Below are experts of layer 7 (counted from 0) of a mixture-of-experts language model. Rows are named router (the router's row for the expert) and show model dimensions 512-639. Each number is 500 + 25 x the weight over its row's rms, rounded and kept within 0 to 999. Numbers have three digits each.
After each expert's rows: a language model's description of what the expert responds to. This comes from a sample of Wikipedia text that the model never trained on.

# expert 28
router:465525507491500527520508521489522523489489483467508496473469535502500519475488523475502503478530521537509456487512508508517475526498458503518503508503504501494533455523484536525493478500514508516503523536506499462452469476520517537454536550515487515459480478469479469488479473484466479507495501455527491499509477491516522512520484482493507491553525502517507508508508499546558507452446
Description: First three digits of years (199, 200, 201) in dates, climate-data headers and citations, plus decimal points within numbers and coordinates.

# expert 19
router:494482474528495509543535512544537503484492481470516523459543513517489533498502476505471477455478494480503480465510518470498499537463480495519517490529485526472513475498489509525524500500505479529495485497510514488515493488526504507509472509506501506496492522511505484471488483481520467497513491454508446494547479536494532466517479464502491501518503516482495506517509522503530500517484
Description: Forms of be and become (was, is, were, been, being) after a subject, as in it was, he was, let s be.

# expert 29
router:529522516521463495499510529520547503491506522500490492509543537504480475483487510503492504477509518516520500486545487467517489536487484518510524476513497517465500487529490493511516524478514481521504507519500470427483480483528532475471495510516530547462480495508484510503477502469472506507489485473497466476531464460493473479518474452466500538539497515496570468502466455500539476528477
Description: The word as, male first names such as John and William, and odd name fragments like Ar-ar-at, em-o.

# expert 7
router:451485486536483441545525510529530500482487473488501499469526534496504482487508515522505502485535492545523486474498499483488500544479485475454526498494462493478528500517472500571489489535540458536502508507506480477516487493513509510497478519504547482466493496480468465485464501477510490462503487429497433516523474501500508506513492463520498475514484456520508509504478503530565481472427
Description: Structural markup at line starts in lists, infoboxes and tables, such as bullet dashes, == heading signs, table pipes and field colons.

# expert 10
router:422464476520485481527478537533486504468501491481501509496516542510473512493487547506482505464524487507508503468500536500512465539470479505510526448528496510479535455505507507535551516497518482521478505514491496494484488472500495509492520514520512464500518530461504510502515517470497499585508471502517443511521508551488497476561488503520518463542534508543503482525501531542512496481481
Description: Whole numbers followed by a space, mostly in table cells and dates (0, 13, 20), plus passive verbs after was: released, appointed.

# expert 5
router:459502485508494480538536545494541560502507476467515507477507508479476456496481524520474506479535506499525481476499479479549517528500509485474516476502495505473531471517470503536530508495485522517497493512499498449496476469524527480477493537534523482439509519453491484487456510455488487545494519491500447502497484491477525464498487474508508472484526504513529491497515487503546487486482
Description: Adjectives of nationality, religion or politics, plus possessives, before a noun, such as British, Indian Ocean, Muslim general, his.

# expert 25
router:526529502496479459535499500496524540448466480480494523484551524520468499503472494533482526516508462524509462469521481478505479529484486494494534496494472530486538492501497487492532489496563443514486520498491548440494493499505505515531505524488512523451515513506486469467482493455485500524498527494508439495540494503510524458511469483508500445543492463544533515518529502503533506504454
Description: The conjunction and, sentence-starting He or She, and the final pieces of surnames and place names, such as ov, ton, field, berg.

# expert 14
router:456490478499506501538524501530536517469495486477507550478499515501444499499501493491476512487524498493540480464497474482498503541486462475513524510503494499494531474510498546512536524479472503496474484549511516497493529531516492476494503523499513487452512516468470465505494479495514444496504488473499456496524457532517517483516456496535519502511512504518547506513488491515521511454476
Description: Word pieces and units in technical text on engines, chemistry or measurements, such as cm, mm, sp(herical), Bundest(ag).

# expert 13
router:459499506516486504565542521463546419508487484457510524479515551506498503506596533488477468462529497501521500484532512485501512537492470469488532464493471529509547459532464495550519498489485467541493491507514501477493519487511533523536471500474514521512538479509524486478516519466536502499513492491552461510535473501484505468517481494533497483530515485495551517534485474529519546522467
Description: Pipe separators between cells in sports results and statistics tables, also semicolons and country codes such as ENG, ESP, GBR.

# expert 31
router:458531504536507480501521544530532537487500471489512536490515510495477526454454512522504514472550490521521528455508488450533520555487469504510517438487451482517535495495464502490508504495486546507509494519457483480457511478514501531450514535503543482450514520508493441489498471475482508475497477496506461508516463474501518491509487488496509482507505491509535525506507488515531472466501
Description: Content verbs after is, was or the, such as used, seen, marked, caused, represents, and final pieces of longer words like ity, ent.

# expert 22
router:475499506505503500536528494492518526480517464492470567468507504514479539500488494506465503447533507532499487487496475467519517561516469496549539470471462506496516448490488508523547497486484463514483513481479509464497509509532471506540522516521530480468483519478505472473484494476499526484502480468506441472572478514498528487521467461504481508504486500500548491498480474504481465487476
Description: First pieces of capitalized names, brands and titles split into several tokens, e.g. Pent in Pentax, Sav in Savigny, Memor in Memories.

# expert 2
router:467502507495479461511517499512495488485506444504499495455499513506498463521448502523497500460503502530500501443496522481509487525513498459499538491482475518518508482527458513528509481501512473529480490507501500471454501478565527526501500548509528536488523539491484454488495446471482487542491490482505449529482503561466526500518465470533473473541469517498534503504527458506538521494508
Description: Prepositions and temporal conjunctions after a noun or verb, opening a phrase: of, in, for, during, between, after.

# expert 11
router:478527473491470506510505497539520521524532485498509513436511544459488474491493497522450524530497499526531512452452492448513510543508492499473537440513460503496531494490479458496544501496467502509476540513485520490479529505522529550506507496501538501517530519490506453449477504428514513520486532488521467482519473518495523481512471498493508474522478533515547476485518462514537475500525
Description: Articles and quantifier determiners opening a noun phrase after verbs or prepositions: a depth, an average, several, same, this.

# expert 15
router:476518506533474449530520541500495519484520521510526509465507507530454510482509481488498482496547526531549508510470493477492498517495515484505513496537482472460518514524460492565560498495498473500492540535512450469460506487461482500502521539501501489474570495457495514483474507481474480514495498500481482497501470519488514484506490456537497483517486523530533525504522482519538496529504
Description: Table pipes, section-heading equals signs, closing parentheses, quotes and apostrophes, as in == Career ==, | 20 |, 1981).

# expert 3
router:495533495483482487524536502510523512502493473473482540493492513495507529470504488507521527472542514493551500495520488492466492542479485507532528472505488503518508484507502467500475510509480499507498490500509462466512512504498495512534561491528539488486520499490491474488459485477485478459534439480515471485550472487527519463519497479472483498524492503506551513496483484495477461496489
Description: Complementizers and relatives such as that, who, whether, how, said, plus colons inside times and scores like 4:03, 5:16.

# expert 0
router:476561477454487476531540512506521508465513494466490508482481519484457475477492517490484504469517494521522491514506500461506496548496482487511511483510495509501532509520463502497495475508495474497483488525550512493494484450485466492510480497484514505510460515445477500506469521484518460499466482477514457488522503480498524511546448484516525491497495522491535484449516492529502508475467
Description: Infinitive to, modals and pronouns before verbs, as in refuses to leave, would, may, could, they; also coordinate degree signs.

# expert 16
router:468517512530515495513520504545498498436485502492497502506524520488467464493495520472478523540533492505522507453500537495510530513490492467447492498523508529473550491498491513546535496565508450491506459480494504462474470467516490494498540511490479501485496525461481474490480486455491519486533474453524447512538480490504530495532477490504520494509499482505554532557477466479503470466485
Description: Plural group nouns and listing words such as students, children, including, such, those and percent signs, plus mid-word fragments in rarer words.

# expert 12
router:484527480514492483531544532526527510455473528499528507472523529516463513479466519508481537488536485504517475485509466463522514509451477511530527448498482502463509436471501535498555493522492492521448474492495495495483511480510471506474481528499508515480523505482504474473475469462485481526491502479500423474511519540533515468525459479524499498528518492523549503525482508540550476502504
Description: Nouns or final noun pieces about buildings, transport and engineering, such as station, building, construction, Street, Avenue, rocket, service.

# expert 20
router:495499498524504466566521474515509557515484467530520524440473519505478540526498502487471505488512514546544501500500506502495498534493456509478539469537481511471557479491517509517501499478495485548518526501531488501459491510520501528471521528529480482485530511469502511496479458459508473491461459488506448504492520506520489470568502527501538503531501462533511500506507506502512497483496
Description: Single digits and number pieces in tables, dates, scores and statistics, such as 201(2), R16, 4.5 cm.

# expert 26
router:448533455538488482536492517502507517472508501502487537457523552510494490504501514507497531479518473513491466506490533489499495574471495500502571475508481506480460482529473500558472528522536463494501494485555519516499497515534493511518508497492485507463564531475522462475509492450507479501551513454531432477524488540502528498539447479495502489510486474519531507501519507521531490472486
Description: Pieces inside names of films, songs, streets, teams and performers, such as Ringo Starr, film Sideways, Star Wars:, Celtic.

# expert 1
router:500529502513479469526551509511477520503524469485490524501521498451521499479509497514480503488556473506522480492485502502494523490485453488530528456504490481525529498476499497531506467500496502536496467480509555455492490481523494501465536540505522499463493505486445469517521471437500484532502481451522464492494460491515526501524475454491537453542471520535544535520512472518525508497506
Description: Sentence-ending periods, paragraph breaks, opening parentheses and clause-linking contrast words such as but, although, while, However.

# expert 8
router:483490495547492483528524502522498485491499472490498538489534554502478513473490509476484529470517493519553530483488530473495489535460449512472527471517472550458506475525484500530540512513510465490466490518476474493461491492508498519497486507497525481509529519427466479467440493479501468480506507484517442503557494526488525504496465486509506499552490514516557515515540493505520481468508
Description: Commas and other punctuation after a word ending a clause or list item, such as Berea, Kentucky; "Yes, it"; closing parentheses.

# expert 18
router:486475501499484470517506521490498533494511490502494509485498525527514460481470477502466516500491464498536475472510514445524512516486477489508535457523471499469527481531479520507523508549500503497510495500512504518448530504532510500477517527536516493499517500477478452472510526474493523506514481465509438479504479504496499517516462430501517484510526516480543485509466482520528491471441
Description: Short opening or middle pieces of ordinary English words split into subwords, such as sh-ou-ted, dis-emb-arkation, break-fast, man-groves.

# expert 9
router:502488549514472517524516526498496530469512511497529510493491519492451491458484502496452525453496497530502480492534512483493521528481449479492494472525472496480549494515470490556522522485496451518510468523515516479484489450521481519488523500508516507479521501468490479491479502451494511476509458482506488497525481506491522518529488498499506505508494527488525550545485464490524498485535
Description: Line breaks and labels in infoboxes, taxoboxes and election tables (See, Species, Country, Died, =), plus odd mid-name pieces after diacritics.

# expert 17
router:466479481526487505518488495489499525464536491509498535487573504494512508509507507538471484490532496504533493472500498497507511522488450475500565452490480499493539472478486461522520481542500487507480466539472492476487446552521480500509506511500511528487521516476512460480481510457501515478510489519531478511507478512512505508510482480517516470534551468516538486518479479507524512505457
Description: The word the after a preposition, hyphens or en dashes in ranges and scores such as 9–15, and month names before years.

# expert 6
router:502500499501481502528515517533501502479527469515507512470542517502481485513485507495452498467510501526501482507502487490504514542482471481506533474499461524502543467559453548516518500503531479509487521488503509458478478504504523484487500523491511528487536495475487460487498495446519512507510509455539458510508462517526522456530476453481493452512537500529486478537492462502482509473414
Description: Final vowel-heavy word pieces of foreign names and places, such as -ino, -no, -ia, -u, -ski, often before a comma.

# expert 30
router:527501496506473523528548542529517506496498480502504534449498518521484513510508500488511505462511542518541509498493484492521463518487491478467522482531439525478523490492477522514501502488511486494508544545522505447474490530522485466530521573516513484487506501467497452478472505479491512493479490507521443501525467535482528501520488461490525493516550523541540466514499478494496490470484
Description: Infobox field names and squad-list names in sports biographies, such as Born, Died, Residence, Date of birth, FW, player first names.

# expert 21
router:492527493508497514548503499492536491487481470484472526460496562481491506529485500506499523474511482509521487499496515502495487539484494496520556474492476490478541488518475494541487479515500476483519507512512511499461505493526519504508553523504520522510526508494498491493471467468500499500527497508535458502533497515511506489495462501502514476541540511551550503516517478476499519492449
Description: Match and election results wording: defeated, scored, won, against, over, country codes like ENG, ( before l), ±%, Turnout.

# expert 4
router:510530484507490478516498510495510503489501464527473515502516525518494491464493466489507487471546501491545468450511484501509504522506482485509491481517492500524533455477464504517501522510502525495468495497501513466481534504531518499463528525505498492439513505459495453512501512464490495505503526500548464497508475479488513488541473482513511487522509509492505521547489488529509467493502
Description: Single capital letters or short capital fragments beginning proper names, acronyms and titles, e.g. N in NIHR, T in Tajikistan, H in Hear.

# expert 27
router:496526498498477511548504521479549520514466473471518567448502521490458464462514504478487502493502478476543499502476533491533488553453502457526537456514477476476485480488465540502493502541527491501476515524540517480481506529495503537470485523501518490471537487510516500491488459489506499474500519466512484482552474494506529494549485471536521463529476488535533510504488462485499493492482
Description: Album chart tables, track listings and film or album credits: Albums (, Billboard, Hot 100, Nominated, Rotten Tomatoes, line breaks.

# expert 24
router:489508490537469496549530524500524505488504485503509494477528530516442491491467535486502506460525502488519494483516510484529500521444516502513525452448494480509516502483500502485502531517476484510508461477489489474494477478519537507464538525475492519491514511496478484489447497446513518524476472509529448512550486471538471510532492475505498463509530502503545482532509490523538459508464
Description: Nouns in titles, roles and institutions followed by of, such as most, member, President, University, author of, Order of, List of.

# expert 23
router:501483494510489443522545518521510536474492467476496512481513527500478502465482486518493510494534504501494480450490521459535481530483523484473522452490469498490539479497480479517529511510516501485519477520498498467459454508503531532517519536509515506452503510486497500508507478502518495485522483484537466514515491498475498505506495485533527507552507467544539496476524505501513523495429
Description: Mid-word and word-final pieces of foreign or rare surnames and places, such as H-ess, Gj-er-drum, Ku-ch-karova.